Experts of a small language model: 37.8M parameters, 5532 steps.
Below are experts of layer 9 (counted from 0) of a mixture-of-experts language model. Rows are named router (the router's row for the expert), gate (a neuron's input weights, with its number), up (a neuron's input weights, with its number), down (a neuron's output weights, with its number) and show model dimensions 0-255. Each number is 128 + 32 x the weight over its row's rms, rounded and kept within 0 to 255.
After each expert's rows: "gets" lists some tokens that make up at least twice as much of what it gets as of all text; "comes before" lists some tokens at least twice as common just after its tokens as in all text. This comes from a sample of Wikipedia text that the model never trained on. Tokens count by the router's weight.

# expert 37
router [133 128  64 149 147  51 199  70 106 109 147 131 119 123 142 138 151 142 152 112 144 109  94 144 177  79 105 141 125 102 137  74 110 195 163 136 116 136 160 144 109 148 174 109 164 128 142 166 127 113 127 108  88 130 156  94 176 164  84 132 112 138 178 137 110  68 108 139 158 166 106 197 142 147 112 138 125 112 202 107 168 167 140 150 133 141  77 183 128 102 106 203 142 117 138 125 173 150 166 104 126 157 137  97  97  94  92 105 119 135 137 127 127 103 111 152  96 124 115 113 100 162 174 116  75 159 132 120  72 165  89 140 117 132  82  90 133 159 164 132 110 158 153 103  98 109 106  73  99 172 171 160 120 143 135 150 183 103 166  89 120 137 103 128 175 121 102  90 130 122 144 176  99 115  71 191  74 160 148 174 116 124 142 130  77 140 144 111  77 118 102  96  90 159 108 110 167 144 182  75  65 129 189 164 123 135 118 175 159 131 169 141 119 207 151 122 134 165 105  50 145  99 149 167  73 155 100 142  71 165 156 128 159 161 100 151 122 142 114 160 120 128  76 187  90 106 139 163 144  72 106 166  64  85  73 144]
gate0 [117 109 154 166 167 138 134 122 124 157 114 155  88 122  94 124 196 108 111 127 134 130 142 155 121  89 100 148  99 129 128 116 126 177 120  87 166 148 186 162 167 112 200 146 159 103 136 114 152 139 129 218 151 105 103 142 164 137 102  41 148 148 100  20 126  81  81 112 137 123 136 119 113 149 114 186 120  62 123  87 110 122 103 152 172  80 127 106 123 137 138 128 138 216 123 128 149 154 169  89 184 174 168 138  86 137 124 120  99 200  53 112 175  47 115 146 150 130 125 165 131  99 154 122 157 152 162 118 117 144  73 132 107  97  79 153 108 126  82 216 152 103 153 198  55 143 156  61 140 167 110 168 118 128 147 129 145 104  83 107 120 118  97 139 171  91 146 118 168  92 113  84 103 136 157 133 146 121 139 159  57 126 142 111 178 138 116 128  83  76 122 136 113 154 168 163 140  90 128 110  76  87  67 131 107 136 115  92 126 151 138 164 106 137  98 172 113 168 100  91 143  96 141  98  95  96 152 159 147 104  65 148 108 129 130 130 122 103 160 116 112 122 126 145 120 155 119 131  99 131 166 143 133  67 199 143]
up0 [128 118 152 121 160 134 107 153 128  86 156 127  76 135  78  96 172  96 133 100 207 136 145 136 151 106 132 162 110 110 122 115  96 143 169 135 151 173 171 132 177  52 194 146 119 124 121  94  99 108 126 178 172 111  96 100 143 176 111  71 140 106 129 115 104 103 108 141 120  94 123  95 126 126 118 187 113  74 134  89 111 157 166 161 125  96  86 141 131  80 136  79 121 250 143 113 124 138 110  93 147 136 214 167 127 121 111 140  65 156  93 136 119 108 107 107 152 139 122 118  97 171 166 105 118 153 170 152  88 156  94 109  90 162 117 109  88 138 106 100 147 161 117 196  79 102 131  64 134 151 110 154 103 132 117 142 140 114  86  87 158  61 132 145 166 150 151 120 164 130  92 159 128 136 139 142 160 145 145 179 126 107 109  96 178 152  57 121 158  44  93 118  94 168 149 105 180 135 135 104  95 117 104 168 137 190 111 127 127 183 165 152 100 158  78 180 113 191  85 141 101 111 136  92  69  81 171 133 130 110 125 121  98 188  83  82 155 116 153 181 138 129  93 173 118 145 151 175 130 147 165 164 111 112 141 178]
down0 [100 133  96 113 255 123 107 141  86 119 183 142 133 111 126 127 136 108 138 109 140 140 112 126 158  99 123 136 147 151  98 137 134 112 153 178  84 176 172 128 134 111 150 189 153  98 156 114 127 138 107 128 130 120 116 153 116 104  82 132 113 154 118 109  99 135 161  85  88 172  94  92 109 118   0 129 122 132 142 134 106 152 103 155 105  80 143 120 124 165  84 108  89 134 210 143 118 150  93 121 108 127 122 179 134 109 105 137 111 121  82 137 117 170  63 116 157 154 157 170 171 130 114 132  96 141 104 125 110 117 158 141 159 134 137 110 155 121 171  68 168 130 167 141  98 124 133 128  99 128 163  98 146 137 123 166 187 129 130 101 125 139 191 148 132 106 109 114 121 111 142 151 152 111  91  86 126 110 158 128 120 113  88 126 129 116 147 129 119 128 138 110 148 121  94 152 142 104 125  77  96 160 168  96 144 129 119 155 145  90 130 255 144 134 103 143 123 142 169 115 107 150 144 130 116 159 148 156  90 172 137 167 143  98  90 150  92 168 121 121 121 129  72 131 118 120 127 138 175 141  93  75 110 138 143  99]
gets: "\n", "==", "===", "-", " The", "The"
comes before: "-", "The", "==", "\n", "In", "="

# expert 62
router [213  74 117 102 165 172 110 163 119 162 121 190 106 119 126 161  82  96  96  75 103 138 141  54 129 118 103 183 143 112 117  82 141  71  84 123 137 136  58 124 130 106 114  97  99  97 227 116 145  71 138 149 152  81 109  96 125  87 160 113 112 123 153  99 148 150 103 131  87  82  95 164 132 124 119 118 100 129 156 151  79 174 146 142  97  83  74 147  96 151  70 122  83 134 180 116 111  46  95 117  90 147 123 143 135 126 148 152 108 113 172 117 115 111  94  67 168 130 153 125 172 125 173 115 117 137  73  95 141 139 138 111 153 143 137  91 135 101  95  83 101 144 132 145 147  70  74 144 148 145 132 139 149 142 139 110 103 154 142 139  90 173 127 129 134 134 188 130 119 168 145 145 121 132 118  88 120 155 103  71 168  80  96 109 137 139 154 141 110 182 123 144 173 180 156  72 167 106 119  71 107 216 164 163  82 122 131 145 134 165 134  97 139 119 126 163 174 140 119  89 158 163  68 143 154  99 103 110  99 169 194 182 157 135  83 178 139 135 137 173  87 166 101 124 141 152 140 161 131  85 161 190 112 100  96 168]
gate0 [146 114 106 152 141 149 129  97  91 140 103 106  67  87 124 115  89 110 109 144 197 129  86  98 136 134 121 160 106 132 160 132  91 156 200 112 119 128 135  63 102  93 190 109 113  31 115 121 127  82 132  67  85 132 176 101 156 154  88 113 123 124 145 107 144  96 163 130  69 108  85 147 158  92 152  95 174 121 204 150 148 193 166 141 152 152 100 123  67 127 145 184  95  94 162  89 151 109 140 101 160 160  36 147 147 151 145 111 201  33 154 110 109 179  72 125 142 123 171 128 160 137 165  61 126 199 152 126  69  85 118 106 123 153 132 100 142 145 136 127 111 175 166 107 164 127 124 106 100 156 162 172 138 186 107  94 178  99 120 147  99 100 110 151 147 154 125 134  99 127 121 132 118 100  76  95 126 132 149 146 139 139 142 141  96 101 136 156 126  92  96  93 133 166 181 121 120 155 179 103  90 173 133 132 145 178 151 116 117 141 153 107 129  90 156 142 103 157 172 104 114 111 118 148 160 120 108 142  90 102 179 137 125 119  87  89 137 120  37 165 167 140 190 150 105 136 169 151 117 124 141 177  94  72 110 129]
up0 [134 105 170 148 104 173 138 117 194  96 130 114  91  94  94 119 161 146 171 135  94  71 141 157  95 188 127  78  90 135 180 122 183 164 146 106 125 160 128 118  90 170  89 137 133 128 117 157 167 124 119 151 132 110  88 156 126  96 143 185  94 134 151 124 167 199 116 144 182 152 122 147  92 139 144  78 132  52 144 117 136 109 138  93 136  81 133 144 173 150 139 117 108  93 154 122  75 150  93 117  87 116 123 109  79 151  95 137 150  68 107 101 155 139 111 108 119 125 137 119 104 168 148 114 142 109 115 135 171 157 176 112 149 117  87  85  61 152 205 178 166 126 129 150 106 174 146 171 188 148 123 172 152 107 177  90 134  96 158 110 125 166 142 159 111 152 132 104  99  77 124 124 124 130 142 131 140 198 151 104  69 145 123  81 147 124  85 133 169 127 134 135 147 129  93 177  95 164 111 139  69 133 111  92 128  86 105  78  91 123  93 142  73 173 167 114 160  46  62 167 155 146 138 210 142 126  51  87 165 112 102  48 130 132 132 124  96 129 125 104 117 136  39 144 153 125  84 120 131 134 126 102 169 169  64 113]
down0 [123 209 152 138 177 127 162 136 144 133  95  98 124 124 153 133 121 150 134 114  50 124 110  71 137 101 184 145 229 106 132 149  44 168 164 151  99 158 160  96 138 132 121 143 120 132 158 117  98 135 136  82 123 184 112  94 198 118 114 154 114 157  94 126 105  80 112 155 157 130 114 174  51 126 170 103 136  98 107 149 173 122  94  74 136 138 142  98 108 117 110 103 137  82 195 127  88 130 132 142 210 123 143 181 125 118  96 168  98 138 110 190  87  90  84  97 134 165 152 132 150 141 121  84 117 158 111 108  87 139 112 180 141 148 119 108 103 168 176 206 115  68 116 132 118 159 208 145 136  94 175 114 130 198 129 154 140 106  77 166 158  99 168 125 145 130  94 125  97 138 130 129 113 129  74 115 124 110 147 139 119 162  84 140 135 152 123 109 123 120 115 146 159 110 178 123 109 127 161 113 137 109 167  62 152  97 179 116 124 147  67 114 133 132  84 105 107 150  47 146 123 120  97 105 116 133 109 114  97 107 127 149 121 117 110 150  92 148 185 139 193  70 165  80 144 100 187 150 136 203 102 167 160 107 112 180]
gets: "\n", " ", " USA", " 0", " years", "\n "
comes before: "|", "-", "\n", "The", "In", "=="

# expert 122
router [164  51  90  58 197 146  93 166 110 153 120 183 110 109  60 125  75 108 110 123 136 142  74 142 140 139 111 167 189 101 111 154 146 131 112 153  89 168 160 174 156 126 165 106  70  75 103 114  74 151 134 138 150 156 121 150 168  82 173 164 127  98 164  90 100 107 146 134 102 145 172 165  35 133 139 136 181 124 150 108  72 107 179 180 139  83 158  83 100 134  97 132 153  87 160  98  75 121 131 139 147 129 121 144 140  91 160  92 127 156 116 197 118 161 129 109 129 156  63 155 117 209 131 112  73 151 175  99 158 144 179  86 153 156  99 112 176 110 137 115 133 128 135 158 102  82 130 107  92 125 133 107 128 166 115 190 101 145 153 187 121 156 121  68 156 105 171  68 124 148 104 123 155  74 161 135 140 154 127 115 143 111 134 174 109 110 111 104 193  94  75 100 128 121 133 127 154 134  90 142 108 110 159  99 129 137 176 138 143 156  99 151 172 151 109  84 133 131 125 145 137 126  92  97 109  96 125 119 147 121 122 152 145 171 130 108 132  88 163 149 152 200 144 150 160  37 128 117 125  79 186 186  96 125  95 120]
gate0 [ 82  67 105  89 169 122 169 128 130 170 134 182  96 122 108 172  88 109 202 152 153  23 130 107 163 146  56 165 121 114 129 144 127 169 117 158 217 143 106 112 151  90 139  93 140 129 156 127 127 108 117 122 119 137  84  97 105 103 139 161 118 101 170  97  61 134  69 145 123  78 133 164 136 148 132 156 182 173 186 118 166 100 116 145 167 138 176 162  92 194 173 134 160 145 188 109 138 136 168 156 168 120  76 125 133 140  96 128 135 146 173  97 105  53  68 133 117  95  99 155 133 113 171 126  87 125 113 134  89 153 187 108 139  76 107 147 148  99 138 115 164 154  93 103 121 121 125  93  98  95 108 103 123 145 104 192 132 119 121 148 105 164  88  99 168  54 137  80  89  90 141 116 120 117 105 111 112 146 123 140 140 117 116 207  78 130 108  70 131 159 117 147  96 166 111 170 135 135 169 156 147 104 154 118  93 113  89 148 137 158 118 189 137 139  85  68 146 130  87 129  91  74  57 117  67  68 142 156 156 169 163 163 136 173 153 126  90 137 152 128 142 148 156 104 141 109 137 122 124 117 141 143  77 172 108 123]
up0 [107  92 127  86 110 158 115 127 122 109 130 151 111 110 147  58 118 111 202 172 124 145 142 138  97 129 139 145 132 177 167 116 132  90 139 102 125 161 142 156 137 114 166  96 114  97 125  78 191 154 150 158 122 167 159 153 143 136  88  35  90 131 127 125 111 157 161 127 170 127 142 131 128 100 165 134 129  90 151  97 157 122 125  90 122  90 130 123 143  88 101  99 184 139 135 135  61 127 103 199 127 162  96 116  85 172 119 138 143 160 120 116 134 135 112 183 169  73 133 156 139 133 141 106  91 121 184 127  40  99 139 127 122 108 158 136 112 176  78 109 182 154 162  91 120  93 152  85 127 112 199 156 105 109 118  75 112  72 120 120 111  97 105 152 164 115 105 112 108  98 133 122  51 102  80 183  50  97 136 170  99  81 132 145  78 152 131 146 106 115  99 132 110  81 164  94 101 163 129 147  43 167 101 146 180 117 115  85 166 127 152 132 112  71 128 182 126 167  98  57 138 160 120 223 161 110 109 145 100 168 128 137 129 111 104 119 129 127 177 106 174 122  57 118 129 133 137 193 120 189 112 149 165  68 146 108]
down0 [119 137 150 162 131 146 197 203  96 155 170 150 140 150 152 128 136 142 115 103  67  59 143 126 105  66 112 123 114 132 109  86 124 187 110 111 175 163 134 171 188  85  91 140 105 112 156  77 109  96 142 133  57 135  76 144 156  70 100 157 106 108 112 113 165 148  54 126 130 135 161 155  89 128 162 100  74 138  71 107 101 154 162 114 145 111 121 127 118 137 109 145 122 152 167 164 157 172 193 122 167  99 128  94 140 149 158 126 164 120 123 108 140 143  73  76 104 204 124  82 141  46  77 177 112 138 114  86 209  93 106 150 181 115 154 113 140 112 105 146 166  81  89 142 177 133 144 123 136  93 153  82 140  90 120 162 167  90 129 129 104  84 136 162 132 133  97 176 201 155 113 111 124  98 111 135 177 205 136 139 144 116  82  80 157 141 109  95 162 111 162 123 120 132  92 110 146 120 169 101  67 132 150  98 147 159 135 143 188 123 117 114 143  83 119  71  92 101  99 144 133 145 104 116 123 140 155 129  78 130 144 139 121  75 148 146 119 151 197 158 149 159 124  95 127 148 135 173  82 192  88 156 102  93 139 169]
gets: "s,", ",", ".", ")", ";", "),"
comes before: " and", "\n", " The", " but", " the", " which"

# expert 99
router [123 152 116 192 110 108  87 120 189 118 138 158 131 147  80 134 209 131 128 141 121 139 170 139 146 178  97 122 144 103 147  70 112 125 101 137 134  94  94 163 135 105 126  93 113 183 161 112 108  84  62 154 144  83 150 137  72  71 151 118 147 105 134 141 129 165 163  62 131 171  94 150 140 110  90  65 101 135 119 170  86 101 125 144  88 164 153 174 140  85 153 145 100 114 134 177 111 124 132  93 138 131 129  93 109 106 151 131 158 115 182 129 111 157 139 118  63  89 112 123 108 134 187 139  98 142 168 159 138 164 141 159 113 176 101 127 133 121 111 148 119 143  90 148 171 115 117 150 105  90 152 121 143 165 139 146 121  78 146 173 125 153  91 143 112 142  75 119  87 141 159 202  92 162  98 201 164 133 117 169 131 112  61  94 120  69  99 189 193 126  76 119 122 164 141 107 146 105 120  81  51 152 187 121 107 143 164 128 115  95  94 162 120 148 113 120 142 182 145 100 147 133 186 122 155 159 109  60 147 132 152 113 153 137 129 177 118  57 116 144 179 198 130 108  80 192 128 127 144 152 179 178  87 214 103 137]
gate0 [147  89  93  85 132 132 104 139 122 191 134 128 121  87  90  87 140 106  94 159 132 129  81  50 106 121 117 106 128 117 181 143 169 151 115 164 135  95 107 137 122 152 160 135 142 127 157 159  82 138 125 158 129  88 150 122  71  51 165 113  65 105  66 158 110 142 100  98 135 121 117 175 180 132 174 100 221  88 119 145  83 155 154 139 145 145 187 113 116 117  89 122 137 111  93 142 127 131 211 132 223 159 133 133 158 100 190  90 170 123 118 173  96 105 113 103 115 115 105 142 119 115  97  85 109 130 128 189 160 140 232 122 118 144 154  70 132  93 153 150 130 184 104 128  93 110 131 150 109 130 172 148 137 142  95 153  63 100 122 146  78  83 106 154 178 151 126 111 106 151 107 173  88  55  98 115 146 149 138 156 156 111 103  82 170  93 125 134 153 133 112 153 103 121 178 119 132 153  53 148  97 127 131 127 130  73 111 100  74  73 117  88 139 159 100  59 109 157 155 155 131 110  95 186 138 192  74 132 151 127 140 118 159  83 132 109 104  91 137 107 125 165 108 131 129 160 163 142 128 134 115 186 100 178 108 129]
up0 [100 115 154 149 144 160 154 117 119  76 164 134 137 184 135 163 145 119 162 139 148  77 166 202 200 132 145 173 134 164 108  99 142 108  91  69 159 180 117 139 111 110 128 144 163  99 108  74 138 139 133 105 160 114 110 181 178 166  73 144 187 140 181  99 156 111 170 111 112  70  77 103 120 145 108 139 112 156  94 125 160  88 101 104 107 152  73 158 137 131 113 137 105 114 120 132 165 110  75 113  53  93 105 101 107 168 110 162  79 142 141  80 132 172 175 149 100 168 119 117 149 133 156 194  83 124 108 136 113 108  94 183  97  87 134 168 164 147 124 138 147  72 152 134 152 140  89 126  88 150 122 119 152 117 122 112 143 137  90 108 153 193 148 107  62 121 171 185 130  81 154 100 147 132 174 115 128 127  56  54 133 107 152 152  81 122 113 140 178  92 109  97  86 111  55 122 109 112 189 123 158 142  83 112 123 136 153  81 133 181  97 152 133  89 146 160 135 113 116 151 110 162 131 106 143 100 199 115  79 158  89 201 124 204 146 154 144 159  85  97 182  74 153  98 150 111 126 126 109 166 127 100 159 109 166 141]
down0 [ 68 172 147 153 124 173 139 118 112 194 129 104 122  71  83 143 135 117 109  86  83 141 176 101 114  66 128  76 160 149 144 143  60 147 127 115 114 110 126  85 124 192 149 137  71  71 143 105 135 119 145 197 130 128 168 131 108  72 187 151 111 122 136 121 154 141 112 169 107 133 157  78 131 138 168 162 100 108  76 160  85 164  77 148 133 177 165 127 117  91 127 111 155 161  64 130 115 148  85  95  93 139 160 129  80 147 172 137 129 141 144 122 106 175 163 230 127 129 101 181 110 158 117  84 138 179 151 160 118 157 157 135 169 148 156 134 121 123 145 152 173 155  76 163 155 153 119  77  86  99 118  75 126 104 187 161 155 110 148 130  96 191 128 159 172 124 148  94 103 124 147  94 136  55 166 172 100 103 155 186 131  96 136  52 172 151 181 120 108 142 163 148 117 120  88 174 152 157 139 216 126 139 156 190 109 122 134  97 104  80 133 158 120 148 109 125  94 108  88  99  75  88 103 105 132 128 116 112 124 116 165 175 127 123 131 100 143 112  79  93  78 147 106  95 120 104 156  80 116 107 141  96 107 110 149  94]
gets: "\n", " 0", "Personal", " ", " M", " Species:"
comes before: "|", " |", "==", "In", "=", "==="

# expert 115
router [126  57 106 110 216 161 140 162 152 134 105 179 115 107 172  70 146 108 128  84 113 171 117 107  74 137 151 156 148 154 128 155 128 141  84 124  83 137 122 135 143  94 168 131 137 107  74  74 113 132 182 147 157 160 109 114  65  84 145 102  82  83 175  88  97 126 149 108 119 103 204 153 129 137  67 144 114 122 140 103 138  61 107 130 130 118 175  96 119 174 134 147 155  94 119  27 102  92 103 121 178 144  66  95 135 104 198 147 123 135 133 107 110 121 142 144 124  75 164 118 144 117 176  89 140 146 110 120 145 157 206 114 130 138 126 128 101 114  91  81 136 111 184  94  95  93 112  99  98 113 138 113 129 187 126 122  71 147  86 163 120 131 152 120 138 144  95 136 112 192 138 134 151 205 116 153 159 101 153  98 127  73 188 144 141 129 187 103 180 150 136 159 110  59 138 129 172 178 127 162  89 105 130 159 133 107 197 100 110 182 125 206 135 119 156 134 170 135 130 123 144 139 101 112  80 131  72 111 129 128  98 149 206 127 165 109 154 155 150 143  65 171 123 128 144 148 165 129 137 157 116 178 148 131 111 130]
gate0 [129 124  97 101  93 140 165 105 189 145 101 141 125 123 159 130 127  78  82 132 140  98 147 128 197 145 124 181  85 120 118  97 150 106 139  89 143  89 183  83 124 106  74 129 109 143 110  85 159 144 126 165 116 163 109 167 143  97 169  95 138 109 104 117 124 102  92 108 126  84  97 151 169 131 196 111 197 130 168  86 118 114  90 125 184 154 155 144 171 103 160 115  88 131 170 133 105 153  87  82 195 130 123 188 152 139 161 162 188 100  95 135 127 107 129 147 120 129 110 127 158 118 153 182 113 152  82 138   6 187 144  87 123 149 176 168 146  91 110 144  97 154  68 117 120 108  95 125  63 153 155 156 122 122 167 152  88 114 105 104 112 134 128  99 131 106 110 191 138 123  94  40 140 134  96 116 106 124  89 128  85 131  94 125 109 109 113 191 126 135  90 110 121 152  98 209 159 189 129 144 100 142 107  91 156 137 175 116 142 141 143 141 128  84 180 106 139 178 118  76  83  41  94 110 143  94  97 123  99 148  96 163 150 186 113 136 142 147  68 151 126 104 109 143 149 110 191 170  81 141 147 135  88  86 150 123]
up0 [ 43 129 148 169 155 148 166  98 149  89 109 142 179 141 161 191 105 127 104  58 137 118 138 133 109 172 175  99 103 115 112 165 123  89 144 130  76  80 128 162 130 151 103 127 135 147 121 141  67 176 157  74 109 147 116  66  85  84 159 101  54 176 113  92 137  58 146  86  92 124  87  71 138 130 115 125  89 198  92 111 164 158  98 124 155 180  84 130 112 133 169  90 120  70 107 160 103 136 122 132 138 143 137  68 154 106 109 129 123 110 130  85 133 166 109 139 106 167  46 148 140 119 209 175 131 139 145 144 166  76 153  84 202  70 124  78 112 144 151 127 135 177  70  95  82 124 135 118 151 160 139  74 128 116 139 139 107  87 167 120 159 130 115 111 109 120 128 149 148 115 103 109 187 142 127 127  95  95 139  79 138 138 141  92 100 127 204 133 153 130 109 154 144  53 146 184 109 134 103 144 127 139 168  84 123 120  91 179 145 139 146 147 117 147 178 174 130 156 123 138  96  91  89 101 131  69 116 117 127  86 149 123  93 103 152 134 100 149  86  72 171 125 142 191 126 183 108  98  98 162 117 134 154 151 135 153]
down0 [147 125 211  93 117 160 134 172 180 142 121 135 112 100 146  97 129 109 124 136 151 162  89 119 144 153  52 149 145 104 162 128 181 106 114 125 100 144 150 151 131 118 161 122 169 162 152 113 166 147 123 142  98 145 163 155 171 130 145 117 188  60 151 114  83 149 135 123 112 118 125 135 117 130 184 138 167 170 132 139 114  81 105 148 133 109 188 140 145 150 113 158 128 158 102  81 138 115  82  81 102 124  96 237 143 127 156 129 189 112 128 156 142  96 109  91 109  10 100 133 119 133  98  84  72 126  99  63 108 139 170 151  78 160 179 175 115 142 127 125 182 100 114  73 164 132 105  71 123 134 163 143 152 132 132 105 112 134  72 102 109 152 111  66 131 163 158  95  97 120 101 145 116 102 137 169 107 150 147 122 109  81 105 177 137 109 115  85 124 179 150 126 114 181 115  82 207 184  96  82 130 126 164 117 106 111 141  97 119 153 109  81 149 137 103 140  75 163 132  85 152 131  78 102  55 150 100 146  81 147 127 110 174 183 108 109 105 124 111 160  34 129 130  94 104 141 150 134 121 169 186 149 135 133 189 112]
gets: ",", "s,", "),", "e,", "a,", "es,"
comes before: " and", " which", " but", " with", " where", " including"

# expert 59
router [130 115  84 121 163 139 112  76 138 149 116 171 185  79 103 163 106 103  97 123 118 150  96 160 116 131 143 143 101 172 124 125 187  93 119  60  82 141 109 143 120 161 175  72 178 166  92 170 120 142 146 127 105 113  96 111 110  91 178 113 124 186 174 106 148 143 106  65  87 113  74 131 178 106 141 115 133 167 133  78 102 140  48 168 137 113 181 131 151 153  97 140  94 118 175  77 110  78  87 131 123 142  79 107 154 130 135 145 164  75 156  64 171 144 113 154 134 141  58 112 159 149 142 165 169 115  86 118 117 119 172  64  95 117 113 134 130 112 114 141 125 171  92 112 117 128 137 136 142 138 117  83 157 123 146 184 116 153 140 139 120 184 103  75 137 113 102 155 159 120  88  83 218  60 101 119 127 152 111 123 130 113 184 143 112 102 182 117 163 139 141 107 223 131 179 130 127 156  65 118  89 134  96 122 157 128  93  87 139 103 136 147 131  87 206 102 194  84 129  78 104 127 100 123 132  76 128 129 118 104 120 112 204 181 163 114  56 119 126 110 108 187 104 108 139 157 125 151  87 112 103 137 135  96 137 147]
gate0 [134  83 117  78 137 188 155 103 144 108 116 154  83 135 114  87  46 161 103 108 158  86 167 145 116 149 182 177  92  83  90 131 108 109  99 126  90  99 123 106 136 132 157 147 169 140 136 132 119  85 135 137  92 101 139 136 123 130 128 111  98 149 118 162 136 139 139 130 100  91 102 134 113 116 135 135  82 129  98  77  35 195 143 144  75 131 134 133 114 161 110 104 111 148 182 142 149 163 133 124 148  76 153 165 173 119  92 132 150 108 195 146 126 142 134 191 208 142  92 112 245  89 149 136 177 109 154 153 149 111 152 124 134 123 143 124 162  94 147 136 102 188 142  60 164 122 126 140  69 151 146 138 132 143 143 171 181 154 115 178 105 111 142 173  92 111 126 141 122 164 162 137 105 184  66  68 150  90 197 117  95  96 160 129 127  99  98 102  86 135 115 175 166  98  89  97 142  68 129  77 125 150 103 150 123  93 130 136 170  86 181 118 203 141 123 172  96 107 136 116  73 159 174 165 160 101 127 132  76 107 101 131 154 121 104 118 139 105 121 153 102 141  55 167  97 164 147  93 116 102 155  75 141  88  85 138]
up0 [ 97 130 127 124  93 166 163 145  67  81  87 155 118  82 116 104  86 177 185 121 145  98 121 173 109 195 195 149 118 161 121 182  71 156 109 150 115 118 178  69 134 120 161 146 172 136 111 125 115  34 150 161 113 133 153 142 156 160 112 197 163 121  57 129 118 102 145 137 142 129 139  74  80 118 118 165 136 117  96  95  72 174 175  81  83 193 135  91 134  76 124 103 131  83 178 144 117 179 138 164  94  98 145 153 186 168  83 118 136 135 121 145  84 169 188 125 194 107 152 169 160 129 122  95 121 106 188 132 129 120 146 122 164 101 194 136 131  90 146  83 101 146 130 102 131 129 160 167 107 120 154 113  81 121 110 132 139 135 139 168 100  57 154 172 137 109 107 122  97 127 154 184 113 161 128 109 111  97 128  96 103 124 149  85 168 111 147 177 127 106 145 150  91 162 111 123 133  86 115 122  89  69 139 105 154 101 125 155 136 115 175  95 111 187 128 154 106 115 129 147  68 174 157 155 166 151 208 108  88 100  97 141 150 102 103  85 177 133 127 164 106 162 128 105 124 130  99  49 125 128  88  95 129 111 109 101]
down0 [145 113 128 166 119 152  79 151 183  99 117 147 173 160 156 181 142 180 143 152 163 176 183 133 109 114 142 104 154  47 109 144 152  86  96 144 145  98 190 152 120  85  56 131 157 141 142 110 152 156 105 145 126 183 137 151 109 118 124 115 121 100 117 141 126 146 134 138 112 150 142 153 125 197 126  90 154 177 134 124 203  77  54 123 177 143  82  65  73 106 137 121  95 170 137 143 152 103 134 134 152 149 159 188 151  98 113  83 148 181  75 124  84  95  86 135 152 113  86 218 122 122  98 163 109 151 118 123  73 116  63 138 125 172 121 140 109 160 145 105 129 158 131  94 159  93  47 163 139 167 108 120 123 111 102 100 128 107 173  66 164 110 116 146 169  86 170 150 155  93 141  98 114 181 114 105 162  91 109 160 104  59  55 152 121 190 131  64 123 167 170 106 114 115  85 120 130 127 156 153 130  86 196 144  94 122 101  99 128 136 143 156 141 156 108 120  86 175 137 120 152 127 110 111  74 129  99 105 194 104 180 171 149 122  91 125  83 115 140 114 164  99 115 105 127 176 144 163 128 169 119 125 148 129  85 121]
gets: " that", ",", " The", " However,", " when", " where"
comes before: " he", " the", " was", " it", " she", " they"